config = dict(
    balance_loss=0.000403,
    lr_router=0.00123,
    head_dim=64,
    rope_fraction=1.0,
    parallel_block=False,
    init='normal',
    init_out_by_depth=True,
    optimizer='adamw',
    warmup_steps=293,
    train_tokens=899400000,
)
Below are experts of layer 8 (counted from 0) of a mixture-of-experts language model. Rows are named gate (a neuron's input weights, with its number), up (a neuron's input weights, with its number), down (a neuron's output weights, with its number) and show model dimensions 0-191. Each number is 200 + 20 x the weight over its row's rms, rounded and kept within 0 to 999.
Before each expert's rows: "mostly gets" lists some tokens that are sent to it at least half of the time; "raises" lists some tokens whose logits its average output raises strongly, later layers aside. This comes from a sample of Wikipedia text that the model never trained on.

# expert 86
mostly gets: " grand", "FC", " Net", "FL", " Great", "CC"
raises: "ile", "o", "atic", "al", "as", "ore"
gate0,189,200,201,190,195,221,191,140,185,201,212,224,219,179,213,192,207,186,192,246,175,236,204,204,219,200,148,189,209,194,193,184,189,184,214,204,210,201,197,209,214,210,245,186,201,187,180,223,217,193,218,228,209,162,202,234,185,205,204,198,198,183,211,225,171,194,200,173,176,199,204,185,185,176,187,171,180,169,198,226,201,201,188,243,206,216,201,212,223,206,242,180,220,197,163,194,186,208,212,164,209,189,233,216,186,175,214,168,176,179,218,205,192,194,230,184,195,190,218,165,195,179,210,226,209,181,199,202,194,192,203,218,206,219,217,179,187,212,238,188,202,172,221,218,162,235,186,200,220,186,189,234,191,219,191,177,242,209,232,199,192,207,246,199,212,188,229,230,177,158,184,209,205,240,157,208,189,192,184,206,185,222,200,224,200,195,200,193,227,207,169,207
up0,216,180,207,228,182,215,218,178,201,190,205,206,217,171,224,171,226,198,163,197,179,199,169,238,162,220,183,184,208,171,216,163,188,182,189,208,191,223,206,206,194,226,193,216,197,178,176,194,187,216,214,190,221,199,201,180,160,211,206,182,195,219,179,180,208,228,212,196,203,214,198,232,184,180,178,205,185,187,218,185,199,224,219,205,172,218,189,209,219,203,202,207,185,192,176,197,183,198,202,197,181,190,199,201,216,203,149,207,189,212,214,180,227,273,176,192,187,185,192,172,210,191,212,221,224,222,220,192,207,191,204,205,239,247,234,223,196,210,192,209,205,196,166,220,197,187,189,249,196,182,195,237,205,227,197,196,181,187,207,179,218,171,250,179,207,210,204,195,163,197,213,218,206,195,221,159,214,184,177,236,214,202,191,156,217,183,217,239,187,205,168,186
down0,177,238,209,181,225,168,229,222,217,223,172,202,190,205,208,205,181,209,174,182,216,166,198,213,208,214,208,204,207,199,195,173,223,154,153,220,198,208,191,224,206,192,165,196,237,196,206,179,196,202,185,224,228,205,194,209,202,214,263,206,190,225,200,191,210,210,194,205,197,185,198,217,174,203,204,225,217,220,174,208,213,205,229,187,219,192,176,194,209,216,241,207,204,180,181,170,161,226,195,196,219,186,213,164,188,206,219,210,214,215,176,205,180,187,168,180,224,208,205,215,199,190,185,194,180,200,183,188,155,195,202,216,189,193,213,193,186,187,243,203,222,207,208,225,196,194,191,175,221,160,190,203,194,197,208,202,230,193,242,204,210,207,200,219,219,164,187,223,212,201,161,206,133,181,217,174,178,201,261,226,208,221,208,206,165,196,180,180,200,182,205,204

# expert 98
mostly gets: " refer", " Occupation", "kins", " council", "rove", " Website"
raises: "izing", "e", "ine", "ining", "ization", "ina"
gate0,209,221,214,230,165,192,170,163,174,199,207,208,221,227,192,191,158,193,200,224,220,216,184,220,233,217,183,182,203,217,155,231,175,172,216,180,195,194,185,184,192,230,223,208,220,194,212,218,205,172,217,208,211,187,217,198,176,181,227,217,190,218,211,216,178,180,182,205,200,217,234,182,205,202,193,186,208,205,212,166,178,173,218,210,195,198,153,165,228,196,226,204,196,230,165,175,170,185,215,185,227,222,193,193,253,226,210,181,189,181,202,184,197,207,215,173,224,225,202,192,221,180,170,212,206,205,205,207,214,195,165,197,225,226,189,185,168,221,225,166,185,205,173,147,176,235,203,173,223,219,202,208,216,189,188,203,185,208,216,198,165,205,190,188,205,202,191,173,181,225,196,223,197,201,192,199,183,219,196,175,168,190,223,198,244,181,211,205,178,191,215,199
up0,184,207,194,191,220,213,228,249,206,194,194,177,191,209,203,208,201,172,229,213,208,229,223,156,146,216,183,234,184,200,230,199,198,207,180,248,225,232,192,220,198,195,233,204,214,176,190,176,201,205,194,200,180,178,197,187,210,188,208,219,216,191,217,185,189,222,196,182,205,201,236,176,187,200,207,221,203,165,200,241,212,206,178,199,194,211,187,249,189,181,195,197,207,219,224,191,225,201,192,216,225,194,210,173,182,180,170,174,190,199,181,227,213,224,189,191,213,182,234,201,215,202,225,210,194,178,218,220,203,191,180,236,200,254,224,200,205,183,165,220,207,231,187,228,215,176,192,176,204,181,139,178,211,215,218,191,217,186,183,197,188,217,214,220,205,207,218,199,206,174,178,177,216,227,201,171,204,191,175,161,197,215,208,192,162,199,241,204,212,214,191,223
down0,179,182,206,212,215,204,165,200,177,190,200,178,194,190,195,213,205,196,239,192,168,197,187,178,180,231,215,193,210,180,195,191,180,227,189,209,192,191,202,212,170,229,188,184,220,209,184,194,196,173,209,233,218,185,196,209,150,212,206,200,198,187,212,207,178,211,200,193,179,199,160,204,181,212,198,173,209,196,187,149,216,211,242,219,221,213,198,203,186,235,203,167,198,223,235,209,221,218,165,216,243,213,170,191,191,240,220,226,212,190,216,200,184,201,221,228,199,217,151,218,218,184,173,185,162,157,219,184,205,193,183,188,224,194,185,184,192,215,205,223,225,160,198,198,216,232,203,218,207,193,197,244,208,198,180,153,177,190,155,213,179,175,179,229,233,187,172,204,199,188,177,197,187,197,233,218,200,186,203,209,189,200,226,220,206,189,188,191,215,167,200,230

# expert 65
mostly gets: " Photo", "TV", " Sunday", "EX", "RC", "akh"
raises: "ii", "eta", "iu", "present"
gate0,199,200,226,183,157,174,218,181,198,201,232,219,240,216,188,206,184,196,197,202,210,214,214,223,160,194,213,187,215,149,232,219,209,220,202,190,214,207,232,202,228,160,216,207,185,212,194,207,191,197,198,228,187,212,220,215,213,185,171,182,221,235,191,229,217,192,237,201,205,202,181,239,178,185,216,168,199,200,223,219,196,211,199,237,194,218,157,160,206,218,197,212,189,230,234,202,227,178,206,189,193,197,201,203,193,155,199,207,209,219,233,210,171,228,200,199,203,205,194,189,201,227,171,213,197,190,202,190,182,237,182,206,207,184,196,230,187,229,212,210,192,194,209,206,209,235,211,227,204,239,203,244,191,207,244,176,201,188,229,232,193,188,173,225,192,209,174,188,173,246,205,196,188,212,181,225,197,210,231,184,213,222,192,188,227,182,189,194,199,194,155,191
up0,234,200,192,204,176,217,224,222,229,201,207,174,163,192,185,173,196,230,165,185,180,184,188,205,168,234,223,241,198,185,160,182,191,179,193,177,157,183,195,198,229,225,212,183,199,214,226,199,200,238,200,184,210,168,213,204,221,196,187,207,218,181,232,193,211,179,200,209,196,213,180,194,239,202,198,207,205,188,213,185,249,194,192,184,179,208,205,208,236,163,226,209,171,201,217,178,183,194,193,201,190,198,170,219,174,189,189,177,216,169,209,223,187,197,214,194,218,213,184,175,229,196,203,168,166,197,213,212,220,174,186,188,219,204,216,216,200,210,200,176,212,229,210,199,231,217,203,186,234,195,194,235,203,222,219,203,184,207,185,181,178,223,167,169,229,196,164,173,155,227,167,205,181,186,202,187,168,222,165,221,206,203,202,199,197,172,240,214,191,202,182,217
down0,214,184,214,213,226,205,180,189,202,150,220,190,193,185,240,219,189,180,191,234,214,186,201,190,179,216,192,185,202,180,190,222,192,186,199,174,170,197,206,214,172,176,197,201,162,181,205,239,196,185,216,215,195,192,219,215,211,166,191,199,215,163,211,137,202,189,210,203,236,213,219,191,208,222,196,231,219,199,205,166,199,199,185,245,224,239,198,185,195,208,188,199,210,193,198,150,209,223,166,174,191,212,209,194,245,214,184,196,177,223,237,219,184,227,228,182,188,192,202,199,191,207,169,223,202,161,200,210,176,189,208,251,203,194,192,181,213,159,219,176,207,228,180,219,196,216,189,196,208,221,207,185,166,191,188,212,160,199,223,233,188,183,205,206,187,181,188,168,228,164,207,217,187,182,167,211,200,217,196,196,213,200,215,209,200,170,184,179,221,206,182,214

# expert 33
mostly gets: " circ", " ob", " NA", " idea", " PA", " Metro"
raises: "ture", "ries", "ress", "ry", "rey"
gate0,230,213,186,207,168,250,246,200,180,223,171,151,188,218,134,193,206,201,197,197,184,218,201,227,189,202,208,213,203,222,189,221,181,177,171,229,150,224,205,185,179,228,190,229,213,195,165,183,188,206,189,215,197,235,213,183,171,195,228,220,220,197,199,181,185,215,196,199,176,181,237,210,232,206,227,183,179,206,214,234,194,203,192,224,199,209,191,213,210,207,219,226,214,194,197,211,199,198,198,211,225,162,229,199,192,188,198,180,184,194,191,208,198,189,219,180,229,187,197,199,229,169,196,172,224,171,218,189,189,187,211,210,200,206,214,228,213,212,203,167,215,182,192,201,175,184,189,178,194,225,187,203,224,228,217,177,234,193,165,172,202,167,201,195,186,179,184,188,189,226,187,221,199,208,188,186,197,183,205,193,190,218,224,234,197,222,233,207,198,228,144,203
up0,210,200,193,222,215,239,227,168,210,205,218,205,215,214,222,199,213,190,182,187,183,190,171,201,164,225,194,193,195,191,179,188,166,172,197,205,207,204,229,189,225,214,182,189,178,213,183,205,184,212,216,232,202,196,209,224,211,244,191,188,186,172,218,176,186,209,207,198,202,179,196,187,214,165,174,192,191,208,178,206,216,194,208,207,192,187,150,229,189,199,165,203,207,161,195,218,155,234,186,183,177,252,166,189,203,211,203,182,186,248,194,186,220,170,180,209,186,188,186,218,199,202,176,225,217,232,187,181,199,199,233,187,251,179,208,206,179,214,219,217,190,204,165,242,221,167,243,173,163,200,199,218,180,200,177,185,194,206,236,208,186,200,207,182,193,188,196,187,195,178,182,210,178,165,183,162,206,184,187,208,221,170,214,209,191,228,188,195,179,178,211,201
down0,194,214,153,213,184,173,193,198,204,227,186,208,232,207,243,194,184,207,223,206,213,163,149,200,217,192,190,226,202,194,220,200,190,163,229,183,185,198,168,188,222,211,178,215,202,209,197,225,207,204,216,207,197,195,193,211,209,164,223,211,209,229,224,207,201,226,217,225,205,151,170,176,150,208,179,184,213,221,206,170,197,243,235,236,170,203,210,177,223,230,204,221,207,238,229,212,195,229,201,186,220,186,174,199,203,230,181,179,199,224,194,219,206,202,194,178,220,161,208,216,178,195,168,233,196,192,224,206,240,177,220,185,209,196,187,191,210,198,211,201,177,193,195,187,181,187,198,172,169,220,172,224,203,193,226,199,172,214,233,181,223,216,186,218,203,187,196,209,189,188,199,226,189,183,219,218,194,198,215,184,213,177,211,230,213,241,176,210,192,176,208,186

# expert 72
mostly gets: " wind", " iron", " Photo", " Middle", " Sunday", "By"
raises: "len", "las", "ls", "l", "lan", "ll"
gate0,185,203,198,208,187,184,200,178,216,210,194,218,209,202,204,198,199,213,194,215,185,181,215,208,171,203,175,155,252,205,207,212,201,214,185,211,195,210,203,199,198,193,176,192,187,202,211,190,197,216,233,230,195,159,222,172,204,205,220,173,197,214,197,214,192,246,197,174,175,211,198,170,170,208,227,181,219,214,212,231,217,203,193,204,238,186,201,221,175,196,190,195,203,175,215,224,227,158,227,206,200,249,201,252,231,208,208,200,169,243,236,255,221,192,202,193,197,197,210,166,212,219,204,206,198,222,181,175,166,188,208,244,180,158,208,216,217,231,220,180,191,187,164,210,206,192,216,190,213,199,176,208,217,212,191,172,202,207,189,248,208,175,173,197,187,223,202,165,205,214,192,234,168,195,210,194,227,182,219,202,183,182,215,195,226,217,203,168,183,198,196,214
up0,218,209,170,154,173,176,199,186,205,224,181,191,222,190,190,208,226,221,202,226,182,208,180,202,177,171,201,231,180,203,190,231,210,198,194,164,191,235,248,171,177,188,171,182,174,220,195,197,179,236,204,185,174,183,211,238,214,206,214,189,210,255,222,218,215,219,208,198,170,197,192,209,206,190,222,204,215,206,194,197,189,212,180,213,205,186,212,233,204,169,230,189,212,216,203,226,216,192,186,216,207,199,228,197,198,191,224,201,163,181,214,211,173,200,206,153,207,185,165,190,233,217,220,190,189,215,203,167,169,202,206,194,172,191,208,193,205,209,214,203,186,222,194,213,177,221,208,221,211,217,199,237,195,226,202,203,235,178,160,238,236,198,198,173,191,168,225,211,185,181,172,184,193,202,203,199,186,232,173,211,191,194,169,168,215,233,215,215,185,197,231,231
down0,186,184,176,157,212,202,212,207,170,223,203,240,210,186,228,171,206,199,206,186,210,209,190,194,202,189,189,160,195,247,184,208,188,207,216,222,196,210,188,233,209,221,202,168,185,213,226,220,192,195,205,226,198,195,209,223,156,171,191,193,218,198,174,169,236,162,164,162,198,210,217,217,181,180,197,195,198,207,181,219,223,217,199,189,182,187,209,211,205,202,175,180,201,165,213,195,227,177,209,242,196,190,217,185,207,181,191,204,170,183,181,196,217,223,188,227,235,218,199,209,211,182,226,215,207,181,208,207,164,212,217,187,222,169,209,224,202,215,238,232,204,167,186,230,226,196,188,198,211,199,209,225,175,192,197,176,195,202,182,208,220,216,180,197,197,190,198,178,223,151,192,226,196,189,199,204,225,252,201,182,163,169,204,231,243,218,178,197,194,188,185,161

# expert 21
mostly gets: " deb", " Ja", " compl", " Gi", " Gu", " Reg"
raises: "pe", "imo", "nes", "fo", "ty", "ny"
gate0,209,210,209,191,200,167,191,230,230,202,217,206,196,184,187,217,196,214,208,209,165,170,207,205,195,227,183,200,203,171,220,171,185,196,172,220,179,194,182,184,236,205,169,180,219,176,218,199,187,209,185,210,240,191,232,186,203,197,180,244,213,160,223,189,211,220,225,189,184,217,219,239,183,193,198,173,199,173,186,209,215,192,160,188,186,221,180,209,179,202,201,216,189,178,210,193,209,196,252,219,222,209,242,183,216,218,197,178,197,217,207,193,229,196,214,188,196,165,183,164,217,209,228,186,161,183,250,197,161,213,206,247,228,191,153,219,210,204,168,206,195,207,194,211,199,209,205,209,238,193,193,233,195,181,210,173,193,209,209,191,215,195,218,218,190,249,204,229,210,180,168,229,199,184,188,199,210,201,199,205,176,207,197,214,177,208,169,201,181,237,178,204
up0,212,213,174,199,176,222,185,199,171,211,157,182,217,215,227,183,192,189,200,226,221,194,208,208,195,182,187,203,183,208,188,192,162,183,198,204,204,195,220,233,213,221,198,233,225,159,235,207,224,203,228,174,194,217,169,232,219,209,223,219,244,236,201,193,174,174,218,221,232,185,221,211,204,197,211,194,211,229,176,194,170,200,200,211,185,213,228,213,253,214,190,194,177,205,191,193,227,173,195,181,220,197,173,215,189,204,203,203,195,198,184,236,186,207,185,221,198,236,237,189,183,237,172,184,247,191,194,223,221,180,215,198,223,239,206,212,164,198,208,195,232,196,207,217,195,216,211,223,206,230,184,183,200,210,184,198,201,212,231,211,189,193,188,195,208,219,225,165,154,199,210,199,180,220,226,173,190,235,192,202,216,213,188,194,207,212,199,239,193,173,238,173
down0,182,197,195,230,218,194,172,221,201,184,246,192,201,204,201,191,205,213,196,217,222,221,197,226,232,181,180,201,159,229,170,205,223,210,156,208,203,230,181,193,203,198,206,214,162,178,162,196,219,251,217,198,163,189,213,202,222,201,203,226,239,207,205,194,223,177,230,202,178,187,217,199,204,211,224,199,187,203,205,190,248,164,200,222,214,202,187,173,221,213,177,193,200,210,192,204,181,216,221,220,201,219,230,214,176,193,195,168,234,191,213,229,156,222,182,209,185,197,184,181,213,192,167,211,210,227,209,200,194,201,177,210,222,219,211,209,150,205,224,217,202,198,197,209,228,204,185,173,206,222,208,208,191,198,195,183,167,177,226,205,214,179,226,192,201,220,261,183,201,202,205,225,161,208,214,215,228,182,204,168,234,187,219,175,187,186,187,188,206,206,238,210

# expert 35
mostly gets: "St", " circ", " ob", " Died", " multiple", " amount"
raises: "anda", "able", "at", "ring", "ora", "air"
gate0,160,183,198,233,207,215,194,204,197,209,215,202,260,193,181,191,195,196,185,228,246,226,170,228,223,216,201,173,208,174,175,190,217,206,199,189,182,217,185,181,182,205,191,190,222,173,223,161,203,229,185,202,175,206,182,207,174,216,210,212,177,209,175,220,199,185,207,231,201,204,185,203,159,201,214,182,182,214,196,171,186,207,224,206,172,225,221,203,206,189,196,168,216,181,237,190,183,179,224,215,210,212,198,206,201,199,226,205,216,177,219,198,225,171,217,165,214,210,193,209,182,204,191,241,207,220,205,209,203,177,208,169,195,176,167,201,184,166,189,211,186,184,194,189,164,227,199,216,178,185,193,222,184,222,190,168,211,195,226,197,195,184,194,176,159,226,185,213,202,189,207,183,199,242,205,149,161,206,218,199,191,213,182,205,237,174,212,225,235,177,244,190
up0,217,174,201,195,226,218,220,206,213,221,196,186,161,199,192,212,206,194,211,218,208,198,221,198,172,188,171,181,168,206,212,206,195,211,237,203,209,194,166,194,227,173,206,202,181,214,156,199,170,164,175,186,204,236,184,247,231,202,179,184,215,202,207,218,193,200,172,192,191,204,197,183,178,184,214,197,214,214,209,178,212,175,214,242,174,210,187,186,182,185,178,201,208,182,220,193,197,224,208,213,182,201,212,185,208,186,211,223,217,188,198,208,204,156,217,205,239,183,192,213,229,209,206,194,203,200,197,199,212,232,217,201,190,196,168,226,184,190,193,195,217,221,208,187,163,216,189,177,173,177,223,200,201,197,173,182,251,187,216,189,235,199,199,170,232,201,161,192,210,198,224,174,191,161,162,177,186,215,170,202,195,160,215,229,161,221,208,138,233,226,212,194
down0,220,164,221,209,188,178,173,216,205,201,228,196,182,220,197,183,195,183,211,225,203,190,203,195,200,212,210,197,212,222,181,216,192,180,181,189,208,159,189,192,191,186,193,174,206,188,179,221,199,143,222,205,209,225,210,218,202,245,187,187,246,240,179,180,194,216,184,204,207,205,206,187,183,190,203,196,181,183,203,183,201,186,207,204,207,208,206,207,184,220,187,212,208,229,169,220,180,213,205,207,211,214,202,203,233,209,232,184,171,228,178,217,213,208,209,220,205,205,212,228,199,208,173,219,185,239,213,195,178,188,201,201,187,230,186,218,188,215,251,151,200,199,209,177,197,224,220,159,181,189,183,182,205,177,175,188,203,194,170,215,184,197,165,181,174,230,179,187,182,230,220,183,157,216,202,248,216,164,171,246,242,212,199,199,176,200,196,168,199,154,194,190

# expert 34
mostly gets: " circ", "St", " vis", " ob", " illust", " colon"
raises: "ance", "ine", "yn", "el"
gate0,193,208,212,203,215,193,204,190,185,207,195,187,191,223,184,186,253,230,195,227,188,211,197,187,202,201,187,190,229,174,200,219,199,190,187,209,204,237,189,190,181,211,194,206,196,192,166,203,183,202,174,207,212,201,176,153,203,195,259,195,217,197,222,191,201,225,216,182,171,180,178,205,216,207,170,180,181,217,200,255,229,190,219,215,202,212,186,183,183,197,197,186,191,237,257,187,211,181,190,214,241,219,194,215,151,186,168,226,179,201,226,201,220,205,182,196,191,205,178,199,201,226,184,212,190,196,204,177,204,131,207,186,202,191,133,215,177,184,176,191,199,180,214,216,169,199,200,198,212,190,204,219,185,169,218,166,216,191,199,186,184,197,182,196,155,190,195,184,209,210,223,219,216,205,223,235,203,186,234,185,168,207,176,193,221,203,189,222,209,220,200,203
up0,180,214,179,196,210,194,195,203,179,211,196,213,206,201,177,216,193,241,190,174,194,152,190,205,213,201,177,204,200,189,181,195,195,239,161,213,215,208,207,193,161,186,189,236,222,205,171,168,202,182,190,213,191,197,175,214,183,219,217,195,213,175,172,215,198,203,157,196,203,213,210,207,187,151,211,202,177,202,159,215,204,207,174,191,202,215,208,211,192,188,210,203,203,204,201,177,166,204,163,213,178,154,196,216,183,197,201,168,201,185,209,173,201,220,153,189,192,189,222,182,179,199,193,170,205,203,220,246,215,172,212,176,187,216,218,206,186,175,226,195,215,212,226,178,201,203,219,162,192,196,208,216,218,179,174,193,246,238,209,205,215,205,211,198,254,190,165,191,201,158,187,201,151,183,204,189,172,177,207,197,197,197,204,219,199,229,209,214,141,184,210,210
down0,204,175,169,214,210,214,216,205,216,200,180,194,202,163,192,204,214,205,223,199,181,187,172,213,198,204,218,205,229,208,195,208,220,218,185,220,222,207,196,184,183,225,245,199,169,191,189,195,195,229,196,184,189,181,194,153,207,194,217,197,211,225,184,170,170,166,212,195,215,219,202,193,187,186,199,244,183,219,199,168,159,178,215,215,185,214,228,213,211,210,154,217,220,212,207,172,224,230,206,221,177,170,185,210,197,227,193,215,180,207,195,206,193,215,192,183,229,196,195,223,211,204,196,214,241,161,229,206,214,187,223,216,188,184,190,177,199,207,209,159,185,201,190,183,261,186,223,205,190,205,190,196,205,215,189,199,207,218,232,179,216,184,211,225,239,168,203,178,201,166,179,212,210,190,183,208,159,248,198,181,144,177,199,186,191,190,188,179,236,195,193,232